Experts of a small language model.
Size: 14 layers, width 128.
Training: a variant of Adam for the experts, 407M tokens, 6214 steps.
Below are experts of layer 4 (counted from 0) of a mixture-of-experts language model. Rows are named router (the router's row for the expert), up (a neuron's input weights, with its number), down (a neuron's output weights, with its number) and show model dimensions 0-63. Each number is 500 + 40 x the weight over its row's rms, rounded and kept within 0 to 999. Numbers have three digits each.
After each expert's rows: "comes before" lists some tokens at least twice as common just after its tokens as in all text; "comes after" lists some tokens at least twice as common just before its tokens as in all text. This comes from a sample of Wikipedia text that the model never trained on. Tokens count by the router's weight.

# expert 47
router:455478514467480566488547429489475492471516432549447609511537438466540521439523544483495532491539494520501483485520491503547550530493513450535571529429555503443469519504459526528454458521505465
up0:569513507533486469448477441605557469464491465435526550484535546495422414471464492528535537512477518493448475481543465499448547498558494461565506509457498498547416428488508525495509499478454499
down0:485493493509480535501534535511527515429507543524514461531550527458436452476459414463513524528584541503484539520536523512479578494531560561445625556438537526468565445515451421567565508513511437
up1:473458437457501479528518506465485470459523539476407480438502496457550482545496433507524469427461548483531477517552458507572504617505497472509456432500449461464456538486523498490485463537504466
down1:471538506531457456447490493436518408446422474534516498540504464487535490419502494531468482464452503527493441410506495530495413517508453446462554458545557427467524508487556501508516544468494504
up2:505527499463440452443544519415483561457515526508462499473474433447496591447577503460461482537503453542493424553485485472510485507526446445524537531531528488459490475520511515513468447508486490
down2:396545508482499530485592407516457530550504501488447479453536472493424475507461514468559543548515476438519464543543472515500544471453516425534449459561501517539552507505494517510456465483547515
up3:511538475479469512453515528509473517436534529455504537510468412505462505446490481446554509562450432453498489503508520430512465570579589461474519478459561469492416507529508477422462426557474474
down3:537467477503495484492450484537477520445463433511567486417466552456567448457491475559458443526508454532442491473497517471516494469549480471423501492575498504547507441537488477517422492493455487
up4:502446479459560562511575461514489486503503507526484556524567466522533571527496558421467442500477429540452562459507491511522567546545491481444497522488510506540492446552483502561508472543487517
down4:513487404465531462533505519450576522464495534500521581519456504557543537534508486475556507425507519445518432595484476536484510502492488480538511533495545498510592509456559577488500509483501579
up5:500468548511576506511520556506566451481523501484496491558523547539508434488519518446455490553522503468504475587494511518477482534516434494486488474478538470512428535485479521556500514539455480
down5:517477493492439462502479459477449483479497533529494463524427505510553506547493567499495546474612510456529538488574457489587502489518521490548584546520537535545500473546519574541503460563581498
up6:543502561527454466599530394532462439562498507476505517545571460452527521435489457511497484537533530519497480514543549542509474517476524527507539461483428488446474509556452449510494480479491457
down6:516515484445478459523556466550458560505558545534454486420551527505488515471509550553499467556461583516522544535498487524511485521527463465525517516524457585477512536443481518506432434517562464
up7:510445547470485578403435494538477520508464499510510507505531472515509499545590511495430490508489478529504549491525471502501516562528440452435510515537484417511469477542488493517453468520479515
down7:477435497551531500489437447428528483471503557495444564532503502482514528471488469511411451465530489554538506482523468495478474551426575504471514526457502436452582505516556478483493543529500536
up8:482469502533471482455474406542532529469536421521477529479488511485557527488537453479508529434472447528501458462538562465525457511530401466538493514461458491513507521502498462557528553506596501
down8:490507516542541487497483484475520512516569436542534540463454529558469497518495501454479542493534509494548436505417546507478479519503465427516498492615569551413468489464449495444455551476483460
up9:566477402582559532519505507547485486557493441447478522492512546483484481544557541492518485521575584469526466591526494491480574453574533481558477484499424492520495488459539495506498526451521525
down9:481530489569562550492425554524471474519541518467533465520465513528428481463487516510528499539398537486522578484490489510442476495508488486572575542477469497517503559578515430554549533492496430
up10:477488465519569476496510527534524517456474497560460499542488478513494551456536484505418482529389529499465505555528499505492583547552491446565542476468477488525512542464509534560519448487509516
down10:514440447484503494516547465555565468498452491524528424473463504567603467484468531567487531447475473503489463488441470461537481532537503476531482505494507504486471476504548450545527464491532509
up11:506511444524479479558519428552558481563466404520479565507538538432545518463476547498460529512527431512555540521454437429538520490529520490540473533444492507506470547490474530527525526432491499
down11:496524551497525493484522503396475432542509518480521509460537540570462485523475490512546472483562476486562455484541437503511484460403494474521488443571588464443506521461489540497442450467532523
up12:504423511482505408492522541444591538505519440526476499511529490518443467478467479522499511534547465559527501527509518557596474562573604458521561469522506468494458446503477514484485507496458474
down12:498551459459520462451470511527441461512542499494533516517482580498496513493511479567506525508496492494451511434470509468462472503444469477469457429492451537472585574531494440468517459538468423
up13:535512456469486533516413529499469464514540488411433533500499515413499514465550495538475526475462488483528547475498481474541493497517435449447491482525557486602505444551548483469506515385525500
down13:478479517462531488507470484453482475481527540442395423448455590465532426489504543507464540514502513497452495463471462501507435497478435557514526496549438605495466479489518457470457520499372458
up14:453472520533571553524543468561544452484534470518480511498464561529543514513547506497461527502492462551539467483556492500491479473531473502408448472479533457480442510473485576490464519537499491
down14:555418456590479432482424451459505481508503590516539452518489503451471542509529533484482480507591494509462412495546450504521486563535497468475508509618546551569557491503512527504519521448499459
up15:501464521526511521533578452525519456515535476539499526503588484507547549454474517433477426539463465517482513449580482486541557522517454477521515455469560476525497520505453442570501499554489488
down15:455506523492453513541499552587508527520464492522487558497517455552473491514588493440540499578478470501514482492518561551478531536505499545527526501443536614483512485494454550491488490432422504
comes before: " ", "m", "ter", "p", " S", " N"
comes after: " G", " g", " W", " F", "F", " S"

# expert 61
router:511479439474503585506514457534456541537458465503383618563536491463463522469454526501471479499475463468480502510538478468550504572503492426544534560437488441484506525548513502516544460505482439
up0:458574469446447500491507482488522637481450524517431519523540521470515559500496459551483488495532542454462482471582491494506503524486488480482478522497502457527475489556469484442512518548450475
down0:512453511501475382567557532474545442482472502561536424539451447459519451503504504471457606511495536580494505505496472550550472526439433461525473521471489466488479465444501515479508483532556530
up1:564485547460544487524560505521450498444463484504489521511507519519489469484497505436485525480519512559490525473555483498486445478542467423463530516523568508520565448538512517454477497475444474
down1:495491542483484516507515530551520476510489502522491445520550494495535545513483455485422466468456398492426463488488516498491514489488506494542482492529467424460532382505386516500510550569527565
up2:449502483545512526547447486452508529439505470508481495534513477455511503572528520415512510486538507530516447363482527544471494459535521482524581475458500519520493499524521488452570493488515504
down2:474498476496528491525461510534588451576505550490530590546496484517512461471539482589459512574479536590474525475556525524518506483622545491530501450476433478549512534469539413508496516484540445
up3:518479500516492563559480427454442563506518429536395528479509391449505492496528487479503572485510510498540423456491487469520545429577503492472487504529500496533479520537452553525426534464598505
down3:512451444547509469520545535458505502418537454537502520565446460499519440508496437429523439517456493449486440446517552581509498460456488525503588533533488553515515523473568503520469429581480485
up4:529486530485524604489491466485488475421534455460472517454520498530476483495442504453512508497516457524496505524510513529488438499451486423494574558429532510493521527507532563460484537525533472
down4:506506511483471481413531533470470447500509526520500532528485459515550458543500470473466484550473490538539413482453534465553562459463512551502512466529583549504557548489580495557492487543486494
up5:572444511478491415530542559479506475519388444409508538513531520464532535437422505542445464568425454517514409503500574489515543502484529499591534542480478490487569492492490516469495529452524500
down5:521609469490555391519427459553491507464518481496519479389554488487456504570500534528535469459537468555541491488473463484492508428515419471478554481475501519561503533532527465513497493486462468
up6:476529511475494485514472508429547533462501442528464517484538479572456508481463497438524496470579521468451537464562482504574523472508525507482448507511497501408439559470478512470532494432465470
down6:548573520439468472492462491534494476469432506520498444481433493468490558474512505523484463477553476424491509545458465493474528564562538492467430481540524490492538373448571487524500513501532599
up7:450445491506463463508493481540548483475495492514473520511579478421520609497457454518530590518406559533459563486518518495623471537470439524442492584491509503443476529539503461488498477454519502
down7:419535434459423505478479493471521496487514535483451466461467447552590528513464520481564496401463503516536545444423508495438494498499503567545470562530516487541477491509502544527548423519480466
up8:505496481512496554545539353483430469534555496528489598490494486495527484511470506526478515509536453498513389524504475466489468458552528493532502495514498502563512492437468549545430558429511488
down8:573448474497509488547492522515487541441461513524526530533454523518433555565480463519527479499477548465471523452591494466521489486436479560497473491500512490450545494467546569592478415522470479
up9:475404520478458596544490548547510534474481501538489544440498408520456533491579498479468591514512498529469529522494518459511475494490431424535551506495515475483499515492477473522564456426504485
down9:501551441601471457507556504548582534486537564522439524470479554514500488538515496486525490520493386435531459563481569490491508539512482518547489515519524452523494524516487543477567522438570538
up10:508492478473547491555474512479479420451448502467483562527507398459533515475468530491524536529428505526560543425488456535542590521518577481514578450471444497472475529494508506445564456590474495
down10:552521544428497449424447508516524440512506524504521423514434543517490416508544550571608538499521487479423466507459444562469444459495503522565520462488457501552514483493507494541539486484506492
up11:528535553533498470472519478554499484469458480421470517557545538453513503567413507522495568551455480528471466526479506436474514523474524521560543536447519552511476497523552565550536496490548454
down11:497509482518550516501497472486505566480531480493463471460530428479502526487510489453526547489540615516551544459508496548463460481431515489518451455545532484536506492570497522548505486527494495
up12:502498466449632418566528424495485431529448444512477510466499458488537521468465428514500487484498496512560542495516520488496518477609527481473439488493496484372502557508461490505486480542540456
down12:483559567510494520524437573497502583467519508575530495547494469552473508509442491444490504554424506515497459498478457462485544480471510616492512503498489438521517579491515476525506587547450474
up13:500469555517530525538483517501480597447438431501459533508612475572526507430538498447557540467469592564476481494530405513465564539457428427483478461473515514500530476476473505497499495445485523
down13:544480498602470496437501455475488497515552526458487474532573535537517556495545518490495507494550561488439503573421478438477468484495494488522470559495482446471580465443480479486442525449480526
up14:565520493520485553405439408507523515519483477484425524522502470470472572456499478405533507530484505495474433483519497413539445507454442404467484514480487450436509470483494520548569543478543463
down14:482495524488493510513571483590552433486481438572530475471501527453591460539518500555464492503454525420508470495440489558490535484495568573509455447497610505534535527514491513537499505470493404
up15:450574577541498507569536518448466543538542510544419505484533390454484485480474445505522454501518512487440507516558494464485399546522493505488589576516463508443463496570488492553476490477513491
down15:529523455520527412511530465528549517469500468494575478470445547536503511503491509572485489524522508514478537525516439435444409466489491517531506497577489512584500501530407503508504561435486580
comes before: "\n", " the", " The", " In", " He", " A"
comes after: "s", "m", "e", "es", "ion", "ity"

# expert 51
router:531476488479567507507483449530484473516487468491431531580609478461507528456435524491443507530433505531508482503576458473568512603529516456509523515397513458513491535485470501556497461500534475
up0:497463483484564515555488489507463500547472466475429548446475559484510538445536606480459481493498506521521532436542475543497538507550420520492472458520461425537474545555441452538522493498446505
down0:519463486474491469512491516426528502562502526487489494439507557511550465515508504483544518435545562517494451500467494512502372446516468506457450454562533511594433496547510545486550469444435481
up1:602459434440551496527487452451505554504479425504458553439510557420490500567495577507533467409514435569519467475573547512476510520529535489472514490514498487506494461494493478505480492559479506
down1:480460507426489466529457563506505490500456547457507465577465479524502491531594510520492473536544484501468543404494496445446474529542455508486482477500530520497480486444464513522537528489426520
up2:539518521565506562523497453421420487427461452535401537502525582463478445504410532445533461527594461492531481455458485425466528452438558496543454538491496540480481448475469567462502489498504474
down2:504449530429490514571490518525497470455410473462514457461507505527477526505533493434511414520428475510528498554478579540372525524456527554485468510623499491560496526467521534550505456489566464
up3:469485407460551513521470555526489594491469421476432518500480548488445486476472568493430573478543476474542431472505550473486568456552558526453461581512477545517497418515512490432485568459542499
down3:509507500470498542496449562487539511461503455475513504466551457567486551526579430486500462520475498471585473542551482518481527480482584579505490491474530559556479515519521562480480514546475491
up4:504474469543546476457552496501485483441455569501497524617518521480500550423489510498450542445549500496555494542594469501541508545537536511531531573443468511410433467502502487466436436566544516
down4:407524560521517526455550562529535459500547494531502457452508449482519407524463517492501528499519456488519489476432456519512502528549550494488532514487468518490565480469539446583448490449535476
up5:500456441469452502573488447499512469525559420428490493493493479450559601537419522510470461485536499462557602520497620519542488546454488521473533433472480452546533499469464460521465479524520504
down5:562452482448519521560484470541513470312486569465491461482496415499510497501497542546533536545394491523440481567473505528529452517533480440502501472472470455500526459436498497485461558478495490
up6:547503457435591474502466504502451545554417472505476512514498511496466516509579466457452523508491553488570461535586482484465478528456547489419509389491538546519507532522526596500490485494560506
down6:506465444540486462437522517517531457454513495462588512426489450405484409534539556481478507525428476518516518454599507464533500473522497442481542493542491535468468562548492520477467554548515501
up7:566521537514529499568528478476597476507491458471449528543550519528525496492486490442572437481455520502467544518541507498505458484476507491471506475507521502560491481462459580451636444524488486
down7:526474504434457453494491430592554566479473565546463461451499633518485516497454509520486520521484491496524468477468471500433500483452487577488464526550502506529500520503503482449542435457513447
up8:550471493465512522470528478486548490538527493439487507532512517497484486479539513499474424491526431432432495501544519558563484512549530508470485538457603509511462503472505495477457451414439501
down8:490567571503535511548490527447485453452459490516502449500549490519454474519512450512421510500426452576474502514515551470531502563595571435447514511536494491480540459489421517485470507482437509
up9:614519488583440528543524450523531492516444500471448546530481535469533491447535554564499499501533548501553497539438450389517517514519507466591500543415495489535464496447486507505486471489527505
down9:449521518436491486532553480505502521478564529507447432506558486501476534450471477474568568493477501494535480583412494540495474487587613487543479505535491477562552485515583508481454469508553510
up10:488474500569527570516522520531448545540455500567433529529489530508479512499472496424443450455429441538547437503538500544452503573459435523535533499483505494457484511455579486543551500458590466
down10:396518493507477500484566532488494522472522461513505411500519475494509460561573501472490546456467530533562484540452571531544493504414534523570529569515505480470465441512505485537531499498525556
up11:512447479450611541552501504514514507430566484435520510523546549534463505533471476466536611587505514429529463517561560536531464523455481461468520577455498466446494435444485446501535489515562475
down11:539402490538559506459537502455517487461481544509487537490533512462497517526500528564561473508563515515475527442563543602406417475496528529504576425469497537448496420526514489484547472461473499
up12:516508509574526475456532436459538467512534420545495554500539406561436484489418488439443528503542521483493525445636494515593488488533440481460506488499502510453506504505501440451475465498465499
down12:556490520428553504416493555479478536526412489466506548513480512465463417482523577500507496513486488556454475468514448458453467508497488477512477444534509477523465465422497495453555519485458445
up13:541557580543507560566492511520503468530450473512499533490549523503542438517508532470579557535544527466418481481563528500543466504420514501492498517439480484402501569493474456458474536494507503
down13:455496504520535459438514491530551432534438472486474444468497539472424493432536545531518569542536512453565583505555458514460439461553502517532530468465498483522552498480521474579452553514535517
up14:559472514512526555469546407518517445473469482417508508510552516524542522500457534440583541465508523542502477522480506479520563531460459401487463521480569512420505470429472468562502478567584522
down14:504504467506566517492470520412417516443457514466552476449533481541478505542556574511584526429492533535468447513534424545493516529463559494467531479513507534487494467539500556466553522479511445
up15:525456498533524518534518484474518468495520470516508522559533503408538424515419505478499481496497389497472540505557537483515529489545507439498528487442470476500557550464539457504533489548492511
down15:415517472445517465494528513497516450466550487554528449560506415569515471466514508501534558457471538532513444539458432582493503477504471560441524506530465590533570468561511516491498527565492468
comes before: "\n", "|", "-", "ion", "ge", "g"
comes after: ".", " |", "ol", ")", "l", "=="

# expert 11
router:497488506494488540537472436538506480485454524532456613494597440443494528492471489420469444568507467561502477524493525500583455492448497459480578529427461425463462490547489483537487483515494343
up0:440494534443505539467475483468435598544494521497472556522570436504553451448505463485500488478530509553489516490504458464478566482629500489506527548487508444469518462461529513497508463435459457
down0:506484485476443547527505479444548475488452547499490475537564530484511529483471496510519505521494491575492566473459496485532475531477463454522556527527570505503493473554514544413479504504524463
up1:507532486489512548537478521545530536458442517485476542565461477492530515504458553486625529569491508499505488480485504444531460492498508516529535422483527448473560520459448502492532522541484541
down1:481495476514559498493549553478546465443520487509507452531467530479511468540434511530514480464537491393488389512490490543554484507492601507394533457527527464556515550516475541515487516445527490
up2:582536452492496510526456520557489529555451461469466473484502449522462455549471482465428462528497516436531435516567482436473541470577441539471483509448486541469520543458483546500501516429495514
down2:551450498486480533441559465491512521553565540496540457597456538493493464481473569432512546505526513538451484495413446563491469513440458495506546449515528527615542505429526495514498505498489509
up3:435483491520511498501496477449475490484503526412432593528480444503510497541569460497545497520511484547479372481490570543494462512502453460485519531465492541474469458506489495460473526541506426
down3:445485470491509555546461515508480464420488489570513500464447525481504486526411463476482521558444533454525473500454499508496483569518510540540445481514497517532544525469417512498521465527448496
up4:489468517527463535525541526532538476471535439454531545586516427613504464486591438489562509525512457506525550503504506544555475492483506462466468533487505422491464491536511519507512505439566449
down4:511512521459484439536426481487444504488478565478567505488564499485497515593539482505487474511537537516510595518503516466473503436536527484449496445477592513432521505536514504539533476577482540
up5:491515515479542464517497529511468480556536543543515478476516465493500558442458490472494465423481532576477492467519564468516522540478467480600529504491472454485494469499455536555440431470533458
down5:512565407567550544500478459485503621467530423549548529480488431574518538463543489473549544436507495500582531469524496562480475505511516502530521525408484487508518489481467442470449581513520566
up6:570511536519561508463475476493508470462488531430488506471530559524472452475502510476412481549492505539423470461545580534530587482598499452468480552536555522481438454534490512495493446448512390
down6:488507466521526537549440530499483498445541486439502495467489464484563466554478437548459432489433448440481496565525524466493503519467500443516439553513490489540551515489477460458483531469567515
up7:449473468500512475476482534521533521433476525512525547496523525469608413524437472464461491530519539480470496461557474548533470461513526486467534506431449540486523489454491461459433427461591503
down7:517567458513433545563526405489515458418542517530521488528554458494431541491484518462493553494564529510517537526588506441573540455572533481472526495523513521454537476554530532533478454466491559
up8:533497510491469477458515462513404443487528506527500512492505479452566567468481449513463541519491477495536454493551467500542481488523453425521526506487485440512521482515460506562542447500520432
down8:500548521510456554528510538520556560533486456463560378467461506456475521549481487523405501501455531528510508454456492489511494533513468535456519523536500467541492547480557545477514518503612496
up9:464518555531530575531439456468476594567465408502415524528540573431466473418438496541535453471499550487466456483561528431483577469467473520460493466500523491519479559540484559431503493536547416
down9:516517510524522476544524556548464549532512531567422433564563487517503467513466478539527504432485539535470470467523474529462490449529475479482549551554475429517527561484486545488461505516481460
up10:476531538514511584512456506549462504471476481508502560481540507492534542466410580487458470557479576534417543516500532524593491503502489506525503509498515509478514469544528486534522476502497392
down10:465532492473477412496466474503501504571442553576498448468431459495581503517442462523485565495512558495541524522496474502476457527515485588468479475484507527498488420514554550485481498509502469
up11:489521435524562522481472570457526499503511522466491517547482523495517532419450604465526483551445451527431505473500515530589597499574543548525559504485499527547435472532452506487586524516531451
down11:477505470419486505529508539466544495383450478500548497546525519574497560481501502544550479480472523432474453483519445516434455428437499534504484488487495472502522527583434521475473450513523484
up12:512499532483494453515465523455514537527518509500489506520515514495530452485564506448445407427468516473448477507522414505508463534502501496493532534514496470469516501463616585502475471484496480
down12:513400505435467462512533439503515530468531559473533510545546492492515485489460558539544527446578568417503439501523551516542449458405448513497511511508478435508460441493576512453449460495437518
up13:474555446477498432469541476442505480476497493542490559459527430576525505551499546473558507508544521428515455489512467481490480587448488422409475538418519558507516530498456567501477460500444540
down13:535519588597483548471505442451543440579594465445479485523508574559471477495439483477531498452442529557534520550486507485450525456483537536470473492535505405480496476482544498544466488489572449
up14:565469433471476491518451490465426552536503488557488610513578478421516499484486497508453578510547481478495430512481519447466489502502446473513467489493487543538511507504454498479501490490536506
down14:508450508516525488593477519555410461486528534552456482539512499484471475547513415461538537566433559493491546549470523494510515469499540457560480556536516543489508503540458516428516482519446519
up15:494522495421525516506523532473505445558484505519461541455543524462503410516478558512555538540482504515395523478523544500476510499499468498487481467477449528492488535469448538478518531521562483
down15:505550417465461538562536525503505480517479533472473492512500529452549551508501442575476560476490463458558501536463459494533550391561514508495500526519524508464548531467506509481444561481546465
comes before: "0", "9", "1", "2", "8", "es"
comes after: ",", " in", " ", "n", " n", " ("

# expert 55
router:519462441477532582453506471494499520515475480515457604478531455406525550469496512446448492511503503458520457485549460472571514565508506494519544546392548506454462482509472577518524479488534431
up0:449502521418559469487523514443478545418439512566459523567537471466565496504427526499506486499476494537545483512543421496522448459564585499479458599518528534518530473603489470477497507522533503
down0:396524503526512483518484488511539451496505537505515487520582516511480478533501521488532554628507494568541564484513482482480506448485467455540450552465463557561604535473506496549498499522492498
up1:485517435465462501487542513473546561455477529454474566456505539405511466433492484501464475492514520549491460532532490534526524543475554523498495551498531470489522485543527539581439417476472533
down1:509458475468470516459521535498476493494496480518515555531498451432447511470462526481523529514562518505414461446421539485469491499478483603520457518499584488518491518498608519458527563555515543
up2:566457504442481557558521527484461445520499440554520502497505492452416580468519518473485508502503525562546507545510496493461460562556505500495495517476559466467491474506480578515479526517569473
down2:464497535519567545499609502523519529517508436487526494435464505491514425525440476496404465477493571405475513493540515472468614500565440470471522554492514483484527502532485526472442564540497488
up3:501580436527551579493488514488526552504420521531491509523485488469470504497543561499470528476483533523484464551514367515519573497506479515558550480513557513446442557548496472580481440436530479
down3:516494469592528476512492515494464497487491448497596469505500546448446486443453485509470481516553546504521534504516514474453487519444586462559451536470474543486532390541477565469487513529451518
up4:481577477460458474570439417591441534524486450463452520539505508455533537442516438509485499530525544473425488541563516535542475484558579514470540522456508500478538517499524505551500531500525490
down4:526448510517465551588573527501550524540542424549495417483487454439587556575506557465489511531425473529518509523430496445463503541551490546451486512491514482483511524470521430421500544477517468
up5:463485482510507523546495520503548470516460539514463557387482562527532456517481494440475418515576458445487517510540466482494525550409480474502524546511465510488500528516511579461477491495526557
down5:481485510583477529504542564531508534508543454509517515527493522461525494542508431519512489506548508500516525520599545420483480512522532450438405488481484526513393593518497521514456554500501536
up6:484462549473494579493500517508469495538543523526498550497554544474521465542479526497549547479417464515518494445470522519547506503552513477482462487457497483535441554455519486484489534552463503
down6:511507591556527427544517486489437509529455480469528525495468491475494497550545523400455515512548514495501408570485543535456488529479476457479496455625482490541498470485384495439546425517532482
up7:494499437526494548489475468510418537509488494475466566474546485487498541441514516519505479458509495523401500515583505501508557492529513465461540510543566537555505524594441440464467544487521523
down7:474509485474518463500498467462504453554468574529505462487542517441497543511505537497537646536503478515511521535501481528488501535543476446566518458493459450464551538461491531482464515526482482
up8:518392519485516460402462447466540579476458516504486524541507530512438501529493444489446400524475485529488476531556445517482503440514530448453565464522473515520511570554475449471526498426489484
down8:521519506489534485455582473476511511480467505502507503513510501441458456503534527473485493489537479441478460575447498506494379503530537451528470553371544491505505526573497433452494496498609478
up9:533529532449502490551472459503474482574428505542525491497522573419528523558499518498513468550510475518528503431482562553519441564422596475555489453418456521440532584529561481568489471487512487
down9:484488500481502452551534435497594493487491568551465462525491525522456538482541500532464488527525498521466492498555463473526413457471513469545429503474437401498496574553553486461549501540607495
up10:564535470523546570485529489458505552442496554534510567473500542550527544388511493508453547586459496445570456533526549481451471500477460466541507523491503468536491454533515521505496462536451492
down10:522475523490537623524484566456543511525502494505530565519503492518438471469473523469448535572415495534489546452521508495525455579531476455520539549562496462541513475575537566462536493515555508
up11:458546470531535541498484451510511505499438544519451491515521492605489510549437455451524433545469546442492552453536436503476493494484543501413483541439421432526518470525469569462468511462533462
down11:507544471436472526496458521547490545505463455545537531475487476582526475514479476550533477548467487508510480535494539449472588493532508470452520517535532431584453509428589517453552454437530492
up12:512462475499488568508519523498515557509514520482494563482499532533560416508523494469563607575464513561527483394465564476502541556469470513535534563445492450477425477455476554508571521516504498
down12:462474515576480486459568498510510397585532539503525447540434475438509441452530497498482552481590490539492543479524486458499528568527415452501435468451450520513486536553515572531541457518486467
up13:481497608450577524503540444520574463475492515485480557518563554439519545513540503549529431534507503511465529426559494501517449586490517458527560495492507494536531522560508490554477495439458457
down13:504466505556489481552519507581545510451465455542505507490555527449514504553503477556483516515528570621465536558549467477474498464497490430490539508520539493539465529432499492484508471524478486
up14:486517429464620501511527467520483484413461605558483549463476515466488498496540526478570465429519541412510498480536517460564503502542479497489488551473467553496494461550479470493503503447555459
down14:520559430487371495571478480418528511446504504509525485432467473530438529474468475504485501443519520507455538491503502567508500492485595541509492504508585437520576432463479529442476512505437471
up15:488457439500522520479554491490526487463498509444521534462482465491507536509475500590514508515515554470491480545540513417502508462531507426558465566438498527468486550502518541538427457491491526
down15:521450512544445486404480430516546545541468501492477607501440436477498479514539559483539498400511569537509503448578499485477407554498493583465488468560533538511490497494551503485529526497543495
comes before: "-", " s", "\n", " f", " the", " c"
comes after: ",", ".", " of", ")", " and", "ing"

# expert 53
router:504482458471507549493522481522476540510477521504426609567565445490503529473507511480484480494492479441551500489556500465568528592494531417518523561441494427436463480557489477483528415535499466
up0:466477554518501542546531468495527516474493489494474496514568473553513597473570500492494577524504505455453538450499538558551504482489461486455501502521524509497538558462470464501525519452574513
down0:466469472513474527496490515555492425479460592423488564500493503480476493545564498570492519526482478491437515569521484505503476451487526472490524478521557521454511463549483414433546481553463451
up1:522457493571508584425510548524488449569421508545482543542515452503523468484465529443522462520398459580470502451538528553537442485455490469523530545487470465449428430472517516534585497476461506
down1:460583485479464523564531538526502542540518487487526483526486525527409527521450464497491543493493468545562539557500540555474550547545500452492464500587535488521498534543519460419458499561493545
up2:587459491501459566458502470533475482521534424492483534537488464540493504554560575477446558521510453472455547391461484474558549547422433438528490446452528525509413432478484541556511492506524476
down2:481510456507497450524496512572476480500488524476591519448496488532529495526469564557532409512467448491475528475440493515422476481502448539506515462411477534548471434512528486469504466493482478
up3:545497543488531589522519544454491520531488490577490522494557473477538558471502574501528515459458475558514515422527476471498424576430529537481524439458525525471485563509455482545461423497479517
down3:469424513501599423463535514496473474500518496460554560530551538489514516530513468555549591531485460501501561431518591503467480536503499472557580430446454533480453516518478449510563511493440503
up4:537458503491514551529472507455530405536464547522454531503508526485475548433580546508531508492509463476462542494461507510556503514487457511520439556467490541482427570480550535590510485471517474
down4:479525511464492545479499477527491521453429441571457492493495546473505487590517525563505485502548482555480412462585459530490506533472469512515511537502463479515495478440541534526497474571490562
up5:582509422440514441422460452563458531497481493426505496500518495499460570471463448493518500485537502528477500532549423460450449515487494517479449518493540496463543564517545499558436518545489473
down5:442481495459488455491561523554490530569497480527516414468522487535508506459473557473454419529432480415558548513564564541472490484451443474512525505513443473474509466555486433507476507516504476
up6:523489506538496475543439396522509548503474451429489469547520498425522460510417451478495531467539516519506562519492455485483535406604529484494499492469461484504471543498511510505499468465453444
down6:509446535501529450459508468501464456491484540502573435503452468448465490488534421530471513484546544571455477523485539532592451534579484566492558421510527519509437535496528545515455506422518489
up7:490458499457598441459514487513493503451507496472468488490577468490504519509495485450493501496481552492526476431606502491496493542506520441453555504510451513475489552507522533462488515551518502
down7:520499544473509477396527494498533480472480524529495428487545512492515476523529497563596561518506554456504470525505500511447405461554509462494465431501460508573437430482458512528508509470470481
up8:528462521464495542503503465524474459481484502546454527492503490424450483495504549490497462494478451549567472457517451515553498433471448532506495465395456449407505596484567522525582474517465509
down8:525461507506517522474535523546483496508501453434526418522483529508515510466526565536496568528491514469491527537522455590548484565485473568476431447540498479489499495473456461411515596495468535
up9:542466534556551526526525448534407455499532413554464500512581465484440547439469474538507563525537488574461483531549428459496483534468530460562507503407521460493470514542462504508508489507509507
down9:502507497505530513552483551597504498497519426548548576469533596558490430487503509512526541503514517578432542504517489495489458484487515516533525436525408522515607542512512544606432498457523528
up10:489438465447472456440537448490497549482535460490462501486525461496562521485464536436508469462497529559489455559530479488614471550441506448515494578478549499524510541483513451483487445491529497
down10:504553516508526457495446497519546496437539501501529412516507575529489545539421448576520582526464581572460507442524443480485445464528497511544443497503462510514502490494518534557496507466517440
up11:540458471501414543511508459468540527438499474505458480502513474446549541519578558491504528468492481489514509468498476496514528506541539402522523509460478501548452486528527545468461501532505526
down11:493516521443471453404479522399495493530528548554461478548531475482485500514479540494511582494517545499477433457510496547526473486453566561518515509530489550524457418478482502448546498503499513
up12:511467573492484485487494468569558579579464486535507581544557538467518478527542530506493540613481497485493521479503485455534528562463472423477539531456478472544535536476460478524540556449552465
down12:464430443461479524476501467544510489526540498494566422493521439447530425504484497361531513460509462442516455520470469498533515404505452498494476545490526547508526508460473497429504496509467484
up13:563495493499443511445442455486475505476540503457478540529509495457499491429498468388434425482489479512516447523558449467491554451573475482479549512500514539497537491519519512518466493512503512
down13:463449518508500494443505522483507449439485406553514502492474565503574482598443486546546459481490493498495494387503480500478438482541571445432526492446522452511519486507519499454513528460554484
up14:479468531503511509497470465430520481427528495479508566376506513419556422487499573503538503520500532547446479498573515503531511474494523517499513523508453529464500529471442507496485526502541488
down14:488567468493537439539451429514495506472536534496506518500500485430550522505496529411484503491473473475525490501626494533517552486543546459528488450510487462500468544485492559552490545518440491
up15:496525470444460584490464523587488518448503477538499510532492492504419469502486544527433439465439457568455511479522433472506483575562516520505455578480528477530494475562473495545453515466512535
down15:468542490576542594523488505484487449462507436535573470409476522432548532517459455489518463462474422496507491449489545530514448502448566467463440518447565531523570484514441506514523508517441538
comes before: " the", "\n", " The", " S", " A", " a"
comes after: "s", " H", ",", "es", "==", "ity"